python train.py --d_expert=128 --d_shared_expert=128 --activation="clamped_swiglu" --balance_loss=0.00622 --n_head=6 --norm_place="pre" --rope_base=10000.0 --parallel_block=false --init="uniform" --lr=0.00094 --lr_mult_qkv=0.5 --warmup_steps=566 --train_tokens=377700000 --dataset="wikipedia_en"
Below are experts of layer 3 (counted from 0) of a mixture-of-experts language model. Rows are named router (the router's row for the expert), gate (a neuron's input weights, with its number), up (a neuron's input weights, with its number) and show model dimensions 0-127. Each number is 128 + 32 x the weight over its row's rms, rounded and kept within 0 to 255.
Before each expert's rows: a language model's description of what the expert responds to; "mostly gets" lists some tokens that are sent to it at least half of the time. This comes from a sample of Wikipedia text that the model never trained on.

# expert 20
Plural noun endings
mostly gets: "les", "ces", "ities", " built", " water", "ctions"
router [ 92 129  91  75 161 146 114 143 135 122 184 100 118 130 172 110 158 136 152  93 149  78 131 124 126 126 116 105 159  98 119 137 116  90 156  98 106  78 194  83 129 140 102 159 194 118 108 109 122 142 212  61 100 107 103 169  96 124 124  96 147 131 139  47 143  90 126 147  72 143 185 119 161 169 223 155 163 111 141  92 109  83 128 185 169 125 122 116 133  73 139 136 129 149 189 135 183 161  92 127 149 122 146  39 101 118 142  75 120 104 164 145 151 125 165 160  73 125 170 106 170 171 140 116 116 154 160 185]
gate1 [123 126 164 148 106  82 142  98 136 136  99 161 206 194 140 105  79  93 105 111 121  91 151 152 107 123  84 196 174  94  99 166 149 197 128 131 121 144 167  95 157 121 105  86 119 113 136  99 179 159 171 185 140 130 173 118 150 113 144 173  86 158 160 153 143  94 127 130 132 125 129 156 144 115 128 138  98 131 159  98 103 195 102 113 120 107 166 185 139 136 145 115 105 113 129 142 130 150  96 126 133 189 131   7  96 101 101 122 150 120 138 116 182 115 122 119  85 113  77 101 160 187 128  85 191 141  97 166]
up1 [123  97 101 204  97  94 110 146 137  71 134 131 180 206 121 202 105 141 115 103 145  91 136 104 161  39 126 103 126  87 130 135 117 111 160  90 218 149 157 128 155 139 110  69  92 128 112 128 158  81 157 137  97 136 133 139 137 123 210 159  64 171 165 126 172 102  78 166 132  93  89 129 132 144  83 110 150 110 160  99 166 164 144 141 174 129 141 176 166 149 187 100 127 129  69 132 123 134 108 127 137 175 170  60 183 161 120 149 134 149 134 141 176  92  83 164 130 159  56 141 186 178 135 159 138 170  74 200]
gate2 [116 150 117 180  70 113 169 127 121 157 111 128  90  75 163 139 159 116 140  81  99 142 110 172 157  88 175  81  79 148 136  72 134 116  73 115 222 119 165 115 143  90 121 159 124 115 155 141 120 109 153  98 138 135 119  95 158 134 160 101 168  91 146 130 130 155 135  95 135  94 157 121  98 129 110 120 160 111 117 104 103 130 171 159 143 156 144 151 106 144 132  98 116  95 137 127 106 109 197 105 135 108  91  96 166 210 133  85 175  94  92 141 140 109 134 130 174 171 143 161 101  71 102 118 151 172 108 139]
up2 [131 156  83 114  87 151 183 175 109 184 135 145  86  40 157 176 146 164  74 133 141 130 105 135 162  94 174  77  77 156  87  95 134 120 112  96 210 146 130 139 172  84 100 179 131  77 111 157  92 111 149 141  77  94 131 134 143 126 106  67 177 125 118 127 168  75 112 154 147 121 204  87 166 104 138 113 160 129 148 129 124  93 150 165 142 157 146 133 127  89  73  77 124 101 120 141 154 110 119 116 128 136  83  98 128 176 116 102 198 139 161  88 133  77 122 153 176 150 153 176  93 144 147 148 138 187 144  91]
gate3 [ 96 157 134 156 135 133 182 121  95 137 132 138  99  64 133 139  97 141  58 141 109  67 130 112 101 150 130 124 167 103 126 165 144 131 135 129 109 116 124  93  52 146 131  89 154 141 143 129 131 118 117 139 106 103 132 119 161 134 146 125 207 195 109 168 156 122 144  63 165 173 124 150 170  94 148 193  94  67  81 136 122 124 150 101 115 152 112 157  94 183 105 126 161 137 136 157 165  77 166  97 169 146 142 196 132 153 150 116 111 123 104 157 130 119 141 136 102 101 187 134 120 103 116 177 108 128  57 120]
up3 [145 189 180 122 154 151  93  95 123 111  98  83 138  82 119 116 145 109 151  89 160  77 143 150 109 191 163 108 123 116 109 131 155 108 138 124  70 140  96 101  75 109 145 134 105 126 132 102 129 104 144 137 118 130 109  98 134 141 175 150 140 168 101 147 160 114 185 101 171  65 105 131 183 112 121 169  94 103  95  74 151 108 127 116  78 117 129 134  90 153  92 110 121 108 109 159 103 113 142 102 180 133 173 145 138 110 165 133  99 185 104 111 110 103 107  99 138  56 146 177 148  95 121  62 172 146 124 149]
gate4 [ 88  57 141  70 159 138 143 117 133 116 113 138 159 105 168 167  59 185 104  46 154 116  94 125 148 166 151 111  90 102 110 218 137  98 101 133 118 156 144 119 119 123  65 125 141 143 112 180 116 115 165 164 104 157 141 116 141 148 112 159 157 101 180 155 156 111 107 121 106 146 121 128 150 122 142  98  58 180  73  95  52 186 229 174  83 167 156 128 138 139  90  94 110 140 127 173  79 127 124  75  97 105 169 135  77 132  99 111 115 162 189  94 104 141  84  83 149 152  94 155 168  86 167 161 101 110 113 130]
up4 [ 95  80 103  81 139 144 134 145 136 117  91 113  97 104 138 108 106 191 102  89 126 156 104 128 119 167 136 153  66 110 120 176 156 138  96 152  73 134 125 140 130  82 109  99 127 143 174 149 105  96 165 129 109 177 156 149 160 149 141 149 167 132 184 132 130 112 121 142 127 141 195 135 146 130 104 146  75 121  65 117  78 171 152 139 105 151 137 145  83 129 129 100  70 138 127 157 123 148 136 112  90 129 130 177  89 145 107 116 176 138 162 122 128 122  76  89 130 119 123 141 178  82 117 168 113 173 158 139]
gate5 [127 174 124  53  99 143 107 115 152 115 134 140 120 152 143  70 102 160 131 158 152 124  99 153 182 205 110  98 139 148 109  84 133 107  44 138 130 150 141 179 107 112 134 148 146 145  84 154 127 156 169 100 122 121 126 110 193 137  74 121 118 124 170 160  93 146 142 129  91  99 189 122 110 124  81  64 104 151  60 150 142 165 176 139 179 180 123 107 116 112 103 158 114 108 184 136 100 117 107 178  80 109 113  81 177 113 100 142 154  95 117 158 103 145 150 120  92 124 103  77  84  92 148 144 195 136 130 125]
up5 [134 215 123  82 129 127 177 104 188  75 133 149 104 170 149  52 115 141 123 191 140 171 108 107 158 149 106 112 101 138 114 127  95 118  87 146 149 143 155 139  86  64 133 143 153 126  83 181 125 131 136 126 118 130 139 100 195 135  80 122 106 128 143  80 142 131 143 148  88  78 155 110 104 128 101 104 123 130  74 120 184 129 168 143 168 152 163  94 122 102 157 118  79 144 146  82 137 112 133 103  95 102 103  83 154 109 115 162 186  64  73 157 120 105 163 132  68 158 133 110 155  75 159 123 167 153 180 167]
gate6 [ 82  89 135 106  66 121 137 108 108 106 130 150 131 172  98  69  91 149 165 118 120 104 105 106 129 149 163 137 126 143 149 163 117 103 200  80 151 112  97 138 105 159 155  65 118 165 163 142 203 123 122 136 106 116 142  88 132 115 132 114 170  72 152 179 198 132 100 100 126 104 105 144 127 140 173 166 109 107 115 125  78 149  96 169 116 147 143 170  88 106  47 127 178 121 147  82 145  78 162  95 137 185 162 112 118 117 124 206 185  96 168 143 230 135 126  75 101  62 151 115 146 125 131  98  98 135  69 164]
up6 [ 40 116 117 142 102 134 151 105  94  98 129 137 151 197 124  63  74 133 152  89  93 107 107 163  94 144 123 191 140  78 126 173 115 127 204 130 148 113  90 100  97 153 140 104 109 120 151 115 180 161 138 166  94 141 140  93  97 148 151 105 157  92 114 153 159 125 132 103  90 122 127 145 133 162 132 185 165 138 141 139  52 154 102 134 106 147 182 164 134 143  56 133 189 172 173  93 107 168 129 103 152 131 132 122  91 129 132 175 122 140 166 123 217 124 177  82 156 120 165  90 124 129 140 124  98  99 115 192]
gate7 [ 91 141 123 136 157 105 121 131 123 166 136 117 154 173 142 135  90 110 176 156 183  76 140  82 100 111 166 117 160 114 131 180 205 126 130  70 115  98 138  97 161 108  77 152 155 150 120  84 100 170 116 119 159 101 107  91 162 122 168  99 201 178  81 158 123 102 103 113 153 225 133 151  92 120 131 125  92  84 118 115  97 119  98 124 116 144 132 130 129  91  85 102 126 118 136 103  50 147 125 125 118  89 136 147 123 178 119 119 192 123 183 172 141 132 155 116 101 136  74 144 137  86 111  94 128 114 140 138]
up7 [ 85 122 162 143 153 135 112 187 105 156 112 114 149 174 138 140 127 110 147 137 153  98 115 134 117 143 182 130 142 175 109 143 163 101 175  95 139 155 126 165 124  87 121 101 157  97 114 128 128 160 159 101 119 123  89 102 162 119 121  69 145 119 107 107 114 159  55 108 149 218 111 128  81 135 179 141 116 134 136 126 103  82 173 161 123 168 153 111 128 122  83 127 128  70 198  96  97 142 128 132 155 116 120 132 150 128 175 116 166 110  89 101 131 104 173 124 149 143  95 136 151 117 129 104 157 112 125  82]
gate8 [124 153 167 133  80 164 128 191 106 155  73 144 122 106  57 129  81 128 153 125 149 102  95 116 111  95 155 141 169 148 182 107 136 119 175 125 111 123 158 135 149 141 126  56  83 120 196 151 147 123 104 112  97  81 129  83 111  62 167  75 163 165  94 125 156  67  80 140 154 156 111  56 135 164  94 179  92  81 128 166 100 146 142 135 156 103 171 129 129 134  90 174 166  87 118  80 146 120 188 186 104  89 132 128 143 133 137 146 126 106 130 107 144 146 114 133 149  93 114 108 135 138 168 169 121 197  66  98]
up8 [118 120 146 153  86 159 111 183  90 137  33 137 152 170  60 151 115  86 118 159 182 102 119 147 100 112 103  76 143  99 117 107 127 137 169 108  97 154 107 105 169 114  66  56 118 112 143 133 127 156 100 100 106 109 146  49 130  98 149  83 145 187  96 117 155  75 118 138 139 150 144  76 124 166  98 194  94 119 140 177 149 126 137 128 126  95 147 120 126 163  77 184 194  79 125 116 143 147 170 105 178  95 202 156 188 140 166  98  57 125 140 156 148 130  94 161 169 109 158 112 122 154 146 101 100 176 110 134]

# expert 15
Locations of historic places
mostly gets: "|---|---|---|---|---|---|", " Carolina", " (18", " Historic", " California", " attended"
router [110  96 108 120 152  83 118 179  85 174 199 201 117 144 154 147 114 172 191 167 145 129 170 132  66 173  81  98  97 125 101 159 162  77  86 140  49 187 102 116  74 120 166  67 144 141 117 101 122 135 140  85 134  81 106 161 110 109 127 142 192 177 182 111 138 166 156 124 110 129 133 136 170 142 153 131 116 132 140  80 119 141 127  35 176 115  91  62 134 126 176 126 107 133 143 179 110 174  78 143 125 117 122 157 108 103 201  92  72 103 162 140 134  96 164 119 118 152 117 164  96 156  85 137 163 137 118 106]
gate0 [102  95 100 167 125 116 118 114 104  75 137 122 183 160 103 101 164 138 105 162 159 170 138 123 149 123 110 163 148 161 119 120 160 160  82 100 125 155 152 153 198 162 170 181 115 203 116 108 132 190 130 157 109  80  93 164 131 146 203 112 117 149  69 171 137  59 171 137 136 151 158 162 135 146 154 182 104  96 128  98 138 134 187 192  49  67 123 120 115 151 129 170 123 122 105 124 112 161 141  95  99 137  91 160 107 116 131 108 102 103 110 137 143 131 125 129 108 136 111 149 123 114 149 164 100 111 110 140]
up0 [163 110 166 161 191  89 188 109 115  62 137 125 198 100 144 118 119  94  92 119 141 116 145 110 101 130 186  83  58 154 165 109 138 128 148 104 139 229 106 180 137 134 114 116 114 136 126 127 176 127 153 167 122 117 166  86 104 109 176  83 100 149 116 110 121  66  83 104 141 154 141 139  82 138 122 126  96 129 183 168 136 173 203 179 134 164 110 174 123 170 144  46 149 155 173 154 121 106 198 165  96 154  88  90 105 136 147 101 141 162 168 146 121 145  99 133 104 145 127 128 125 162 142 168 107 101 131  98]
gate1 [ 87 117 102 101 147 155  56 173 111 139  95 208 151  72  91 112 158 157 115  93 127 176  53 135 117 134  86 134 137 127  95 111 134  96 113 117  85 138 126 128 110 103 165  61 114 104 175 135 141 125 104 143 122 120 151 157 135  94  82 120 148 124  73 179 128  57 145 160 148 177  99  95 122 105 112  91 114  99 152 110 144 141 138 134 159  92 153 157 137  98 135 113 203 151 157 114 175 157 128 164 140 113 105 111 152 144 159 168 144 115  90 145 142 152 114 137 168  83 177  98 158  80 126 110 156 141 117  94]
up1 [ 40 111 135 161 151  91  72 150 137  79 111 196 171 108 170 119 159 169 101  97 182 110  87 156  59 153 109 174 114 102 168 130 101  50 159 119  73 133 109 150 118 135 150  29 103  89 139 124 155  88  42 107  93 113 173 171 136  97 116 142 159 153  94 144 123  88 124 164 157 184 120 167 105  55 104 134 133 105 140 114 198 145 142 168 150 109 153 146 149 152 148 118 126 144 183 120 168 198 146 163 118 148 113 150 153  76 117 169 114 104  88 117 129 118 154 124 165 107 168 126 105 121 176 128  85 138 123 133]
gate2 [185  53  70 137 145  80 115 156  76  98 114 169 192 108 118 120 115  98 148  99 136  87 142 186  88 104 130 135  81 154  88 103 130 152  86  95  69 120 144 133 154 162 154 177 108 171  89 135 155 146  85 136 120 188 183 173 122 120 144 128 126 174 153 148 181 142 129 113 172  96 168 161 118 120  77 135  58 102  84 180 126  79 107 218 158  59  79 118 167  64 108 153 123  65 126 121 197 134 157  97 137 123 118 124  84 113 108 133 139 149  88  85 125 154  77  64 154 170 161 130 129  71 146 121 146 132 162 109]
up2 [168  88  80 119 156 147 129 177  51  75 125 181 162 115 127  68 113  94 150 153 169 108 111 120 134  97 149 145 139  96 162 122 171 113  34 144  75 107 127 114 120 141 177 164 155 143 115 125 139 148 145 126 151 129 111 143 122 153 195 128 160 159 122 127 107 130  89  99 128 121 119 174 147 126  80 149 111 130  71 187 118  99 128 185 156  42  64 103 119 120 112  95 146  52 103 128 117 149 106 108 115 120 173 131 153 103 151  86 102 130 121 138 135 149 126  37 120 111 184 114 134  88 115 183 156 125 160 155]
gate3 [ 91 133 135  78  71 156 130 145 102 173 136 122 113  82 153 187 115  92 137 139 158 171 190 107 102 181 148 182  72 177 109 122 113  63 157 147 143 122 151  66 141 120 175 153 131 172 122 139 193 169 181 153 134 184 120 139  67 155 133  90 168 135 130 141 115  98 171 117 138  94 114 111  79  97 168 129 168 159 132 132  96 139 135 143 184 127 155 157 140 138 150 159 170 127 151  83 118 149 170 115 124 129  98 140 168 122 159 141 100 139  99 152 108 130 159 196 173  65 155 102 120  86 125 170 147 175 152  55]
up3 [122 144 159 122 128 164  64 105 108 108  85 123 145 122 186 174 153  77 162 151 119 157 201 104 139 151 121 181 100 140 109 134  93  96 202 131 142  78 153  75  90 124 153 138  92 144 117 148 129 150 175 125 160 130 120 130  84 115  76 134 155 141 141 106 113  69 185 163 151 125 140 110 134 122 159 156 207 116 133 153 133 116 112  54  98 114 183 118 121  98 150 157 155 108 185  83  87 141 104  99 124 140 116 142 194 145 166 129 130 129 105 130 160 121 131 196 146  80 174 155  91  89 152 144 134 149  89  89]
gate4 [ 94 102  76 136 165 149  93 142 155  83 142 158  82 109 119  87 191  57 126 136  98 135 102 112 154 112 148 139  59 157 113 128 141 131 135  92 136  93 107 152 139 147  95 111 105 135  99 110  73 136  88 168 191 151 130 135 143 166  81 177 160 194  86  33 176  67 138 103 184 134 141 104 162  96 152 172 164 186 111 152 149 167 175 111 121 100 144 229 125 166 131  60 149 152 143 154 100 156 116 137 180 147 152 104 106 201 149 152  70  49 107 131 141 114 100 117 125 128 124 154  84 126 117 118 111 114 144 108]
up4 [123  96  92 121 165 111  78  75 138 121 123 160 153 123 183  85 169 144 135 114 133 127 149 195 132  85 142 127 115 179 108 164  78 134 153 171  46 131 152 111 153 117  90 117 108 120 120 121  49 122  79 167 138 144 117 140 121 182  71 166 144 118 133 110 158  97 150 114 161 107 104  99 156  72 157 163 129 169  98  93 122 149 114  98 165 172 133 199 144 146 137  83 138 172 151 122  96 109  90 110 168 133 147 127 120 176 140 143 165  61 177  91 138 126  45 108 109 188 129 140 113  68 164  68 170 115 130 152]
gate5 [187 126 136 132 132 181 116 123 103  80 101 171 147 150  80 109 114 131 156 119 162 132 133  85 165 105 124  80 171  99  86 117 161 111 100 105  88 107 118 142 126 107 161 175 127 178 113 130 168 113 142 124 115 144 127 126 135 105 136 101 149 123 133 137 162  43 184 171 110 170 134 159 147 119  68 135  97 133  74  92 111 113 135 131 135  65  90 129 127 150 122 156 123 145 125  82 133 108 125 107  79 125 106 148  67  89 139 113 126  92 141 166 112 147  91 152 141  48 129  84 101 123 140 174 132 179 104 146]
up5 [146 125 120 121 155 110 118 160  52 160 130 109 105  85  78 119 129 148 144  92 135 137 185  95 147  88  96 149 152  93 120 100 115 102 109 123  38 120 107 144 122 105 167 138 126 161  83 121 114 114 112 116 107 186 165 150 130 180  93 108 178 161 142 126 145 119 168 127 120 160 189 200 151  55  73 110 120 131 132 110 165 106 107 143 114 123  47 127 128 106 125 146  99 113 132  73 115 163  96  87  65  80 138 140 105  94  95  90 127  74 133 143 149 125 129  97 126 102 113 119 117 123 122 116 122 184 125 125]
gate6 [115 145 102  69 116 133 108 146  96 147 131 154 139  57 151 113 147 182 124  66 180 123 146 123 136 185 129 160 109 137  83 118  89  61 140 123 105 145 150 103 134  78 129  60 103 107 175 203 175 159 181 164  92 170 139 110 168 125  79 154 124  95 146 129 159 169 172 145 107 125 193 110 115 110 126 154  66 124 116 117 121 158 138 120 111  97 188 124 136  96 105 104 108 139 164 104 181  99 103 118 165 103 125  62 124  78 131 155 147 126  85 143 141 127 142  70  40  58 165 109 104 143  97 138 167 159  81  91]
up6 [ 68  83 116  70 102 131 155 163  90 138 148 120 155 104 120 169 103 211 139 149 174  73 129 138 126 156 130 169  92  93 103  92 147  94 146 149 128 119 150 110 146 121 187  55 134 135 109 195 151 159 139 101  95  80 119 163 144 100 108 169 138 154 164 128 122 151 112 120  86 134 129 134 153 132 167 148 125 133 105  87 188  81  91 102 119  88 159 110 122  93 178 137  58 150 131 158 139 127  90  98 174  72 107 135 153  92 150  94 146 155  85  90 143 124 160  88 111 104 151 128 114 142 128 131 137 137 118  95]
gate7 [103 159  51 112 105 182  91 178 114 127 121 115 155  96  95 133  93  85 151 129 101 129 123 185 107 126 150 140 201 188 145 168 103 146 115 148 110 130 117  55 142 146 129 164 158  89 169 135 126 111 132 105  82 122  93 159  80 189 134  78 178  72 132 140 107 138 118  44 118 126 144 140 144 138 121 136 189 168 150 151  52 111  78 118 180 164 125 116 131 133 169  97 165 191 168 107  86 157  84 126 151 151 147 141 158 204 129 164  92 134 140 113 142 117 123 147 145 144 137 101 136  83 105 111  93 123 119  75]
up7 [114 122 165  86 109 182  84 154  79 183 181 145 131 128 149 158 126  94 198 126 160 141  95 137 124  93 202 149 101 211 146 101  77 101 169 137 135 153 196  83 124 140  92 184 152 103 126 189 165  82 130 113  96 127 172 157  86 153 141 161 172 109 147 138 106 130 132  49  91 135 142 110 170 135 159 133 119 140 124 147  68 156 103  48 160 167 135 182  95  87 143  35 127 139 157 114  88 116 125 102 141 106  81 189 182 120  96 162 132  94 150 122 136 101 167  99 126 123 120  68 156 100 107 127 116  87 142  54]

# expert 6
Numbers, quotes, political text
mostly gets: ".\"", " inc", " legal", " officer", "”", " 194"
router [ 99  87 134 144 118 167  95 123 129 156 167 140 119 117 149 121 137 139 100 108 108 164 148 162 132 141 170 109 164 152 111 103 103 119  81 155 154 156  72 115 163 132 111 195 127 128 105  80 126 178 127 153 104 153 103 133  92 155 140 183 149 116 102 149  96 138  93  97 162 149 133 136 122  78 124 122 178 183 166  76 132  99 116 173 184 133  91 147 100 120 177 120 124  99  69 145  81 147 149 121 102 111 140 171 183 126 133  65 141 164 151  85 105 104 185 171 159 153 122 118 162  75 162 155 138  89 186 172]
gate1 [142 176 136 120 101 143  99 134 137 202 175 119 108 134 152  91 143 169 140 161 124 112 138 131 102 117  73 128 151 141 149  97 123 111 154  76 152 169 104 148 147 120 147 138 122 128 113 127 158 156 170 110 148  79 152 134 101 105 118  89 118 120  64 142  77  92  81 110 154 127 141 107 159 150 134 150  79 129  90 126  83 118 146 106  85  79 125 133 130  70 157  83 165 131 153 111 105 155 134 174 161  90  44 134 141 126 119 134 104 118 188 141 143 127 180  97  91 165 141  59 118 133 161 150  91 105  91 144]
up1 [130 161 128 121  90 125 140 176 151 184 142 117 120 127 167 118 165  95 154 202 129 108 151 139 126 101  76 105 156 108 167 100 154  94 121 103 205 144 140 169 134 151 165 161  99 166 121 124  84 180 132  81 143 130 158 142 127  88 145  50 124 152  75 110  84 130  74 113 139 118  88 115 120 158 116 125 148 124 104 120  93 127 121 132  84 116 149 122  99 133 137  52 180 108 111  84 135 159 211 159 191  74 124 118 160 174 180 109 125  99 148 152 175 132 187  97 115 188 154 112  96 124 194 176 124  94 131 122]
gate2 [ 95  93 116  98 120 160 163 138 151 100 149 127  56 182 153 142 123 138 175  97  90 121 133 133 130 114  98  82  61  83 149 190 100 100 116 112  99 108 110 143  83 142  89 114 185 151 135 136 187 103 160 162  99 137  93 108  88 144 135 154 150 131 117 111 164 109 128 144 157 140 123  93 116 144 107 130 156 142 100 143  42 122 141 147 169 157 108 155  78 140  91 123 182 167 192 182 120 133 164 166 133 174 143 109 149 181  98 108 174  75  94 144 188 118 138 162 104 167 173 196 115 137 103 149 105 184 137 141]
up2 [ 89 102 147 115 119 136 133 133 131  75 199 119  75 202 153  90 183 195 137 119  71 165 152 189 112 118 114 139  97 121 158 158 144 151 123 124 188  69 163 149 108 172  85 197 162 186 143 147 134 138 150  92 111  95  98 160 116 146 131 179 157 148 184 113 159  99 167 122 167 134 141 110 106 143 134  94 126 163 154 136  82 167 114 159 134  91 124 199 103 130 168 156 150 161 166 185  76 127 118 123 131  89 168 128 123 144 122 131 147  86  95  61 150 117 141 146 127 140 131 151 105  86 101 144  96 151 175 154]
gate3 [193  91 115  97 125 138 110 159 145 118 113 175 126 165 184 102 181 140 129  97 112 177  93 144 182 102 116 146 108  89 100 102  49  95 118 121 211 114 131 182 102 100 135  97  62 157 111 180 102 138 179 132 157 179 127 171 103 206 137 171 208 109 169  91 142 134 140 190 113 163 150  95 121 139 139  72 102 116 115 119  60 157 112 101 140 196 146 121 100 102 141  87 116  91 145 167 124 124 134 107  74  78 160 123  79  68 129 100 141 145 122 102 128  83  62 106 119 148 111 165 176  67  97 110 160 151 152 141]
up3 [142 101 136 139 133 152  96  56 145 134 141 165  72 174 150  34 196 139 150 109 102 174 140 145 124  64  83 119 122 169 124 128  40 122 158 121 138 113 132 117 121 151 103 112 112 131  99 122 135 119 165 143 134 150 109 108  92 137 144 140 122 130 143 133 135 110  83 136  60 159 106 117 160  72 113  95 126 109 114 139  72 138 129 109 114 157 118  87 150  77  78  88 112 154  99 142 161 145 150 138 104 137 157  82 152 125 116  87  84 164  94 100 120 149 111 129 169 125  93 145 156 130 186 151 157  92 167 121]
gate4 [143 132 133 143 194 119 135 191 131 140  56 141 202  76  89 108 146  97 150 130 121 124 138 145  85 155 170 108 169  91 197  91 126  95  89 103  90 181 145 140 176  79 109 111 168 135 127  75 119 147 146 112  83 158 145 126 143 100 140 148 127 128 135  61 152 110 103 132 130 136 139 114 166 129 115 165 203 107  88 169 128 158  93 140 179 104 112 205 180 140 134 113 140 123 115  80  82  38 130 123 124  99 117 145 107 110 128 115 148  81 135 102 128 124 146 101 154 184 137 163 132 149 127 130  63 181 139 187]
up4 [149 138 108 142 119 155 147 149  96  99 108 128 160  97 124 112 180 141 117 117 145 109 177  66  61 133 178 153 140 107 181 143 113 127 128 103 125 142 139 165 151 115  97 157 105 178 145  95 101 151 117 151  94 146 164 153 151 132 137 155 183 145 156  50 135  99 137 171 164 108 145 152 167 117 153 171 170 107 103 156 157 171 135 166 124  67 148 172 186 134 144 155 115 163 148  70  62  79 129 138 125 131  88 160  98 141 127  84 164  64 208 116 110 117 159 138 129 157 160 187 148 150 136 117  81 186 103 148]
gate5 [164 154 157 117 109 151 115 123  86  88  87 157 133 124 109 122  88  58 149 122 128 128  88 108  96 121 125 139 151 175 151 185 140 200 112 148 135 162 134 129 121 145 121 118  96 174  57 110  76 126 118 198 103 157 158 145 152 139 134 166 158 120 137 113 170 134 111 139 175 169 124 129 102 130 131  87 122  89 163 162 120 141 141  79 113 115 134 144  95 190 158 138 123  88 134 135  66 121 114 121 157 152 200 151 119  86 151 152 117 117 126 144  87 178 195 103 156 184 162 124  76  44 128 143 204  93 148 150]
up5 [154 128 128  96 103 140 134 205  65 114  71 145 112 112  96 137 122  83 117 140  79 122 133 139 113 123  83 167 160 108 151 159 155 152 101 174 186 125 133 128  92 199 105 170 133 154 115 112 116 152  86 119  89 161 128 143 133 157 171 160 140 135 140 120 137 146 127 184 167 146 154 132 105 113 134 128 129  34 124 135  88 119 109 125 108 113 179 172 111 148 164 141 138  68 118 173 164 109 142  87 126 136 213 129 127  94 178 105 134 144 103 104 104 160 180 164 141 190 161 126 117  95 130 116 190 126 140 104]
gate6 [122 146 149 127  84  66 101 111 174 101  82  84 147 170 150  78 111 102 118 138 152 150  98 137 157 144 163 153 127 111 144 150 126 120 105 117 124 184  92  49 153  85 115  96 154 104 137 106 117 175 130 103  97 175 147 128 129  91 141 167 114 127  83  65 202 111 118  68 101 181 110 104  70 160 121 203 167 116 166 139 107 172 124 156 136 158 171 120 160 144  50 141  99 104 155  80 113 156 119 183 180 130 106  65 134  82 162 157 173 182  54 118 192 164 125 136 146 165  82  93  78 160 123 115 171 139 125 119]
up6 [132 151 140 170 106 130 123 116 124 131 125 122 145 133 168 101  83 142  51 114 142 145  70 111  88  87 141 194 130 125 129 138 110  99 124 166 156 175  94  82 129  93 128 124 106  74  81 105 157 138 104 107 119 128  99 189 116 105 154 154 142 134 119 102 117 140 147  66  91 192 111 156 109 138 134 159 186  93 152 154 127 151 137 172 134 100 129 142 132 166 141 132  87 117 139 116  46 144 183 177 121 129 148 132 179 106 150 160 181 190 108 113 181 169 120 120 164 203  99 153 120 186 153 198 120 124 109 140]
gate7 [136 183 127  83 152 130 146 105 147 136 164 131 115  90 165 115 135  74 138  52 174 116 124 140 156  76 146 143 131  97 154 115  65  96 175  57 120 184 160 155 132  99 108  73  90 163 155 112 119 135 101 165 153 152 116  95 135  94 115 146 126 142  81 123 166 142 143 113 144 119 121 169 150 183  92  95 186  97 132 151  86  96  92 137 171 164 113 166 120 133 100  81 148 133 112 169  90 171 180 160 102  83 134 160 124 115  88  88 102  94 190 153  99 108 135 148  76 139 168 130 105 110 150 173 149 129  72 138]
up7 [155 120 110 101 183 136 114 160 127 131 185 118 115 114 163 100 148 146 123 123 115 160 108 105 134 115 129 105 132 155 114 131  61  91 138 101 141 180 125  88 133 135  84 161 132 128 142 132 135 115 121 130 173 134 108  89 147 119 113 147 124 176 108 169 104 158 125 130 139 117 148 179 145  81 108 110 148 131 118 126 143  99 126 161 135 161 111 165  95  88 168  63 125  69 126 177  91 135 198 108 152 125  89 131 158 146  78  98 160 111 179 157  79  68 153 164 105 161 123 122 140  94 145 156 147 111 121 120]
gate8 [127 110 174 119 191 132  61 155 131 104 130 145 139  65 113 128 167  88 185 106  91 151 125 133 158 125 136 193  79 131 152 165  98 109 122  68 158  89 111 165 112  77 169 157 174 142 109 115 135  88 134 141  82 126 130 114 118 111 164 145 101 136 110 111 232 149 139 171 158 132 115 152 149 162 159  96 130 142 128 143  85 139  86 174 103 158 128 206  73 132 114  91 170 128 136 123 143 147 158 150 105 148 147  59 184 163 121 120 163 143 134 162  86 132 125 132 118 168 178 125 164 134 111 110 206 159 171 183]
up8 [146 111 117 179 169  99 127 150 165 130  99 129 145  91 162 161 162  95 111 166 103 149 128 153 134 165 146 130 123 150  90 121  81 104 163  69 205 109  89 184 130  79 100 175 163 141 131 121 149  84  61 144 112 127 109 125 103 131 176 135 103 124 111  93 158 146 120 140 150 136 107 179 124 172 158 106 167 108 181 122 132 154  85 148 121 166 119 172  90 147 139 102 131  95 112 149 127 184 167 130 114  98 124  96 157 161  91 121 165 138  91 138 140 151 123 123 140 164 120 169 128 150 109 126 119 135 190 175]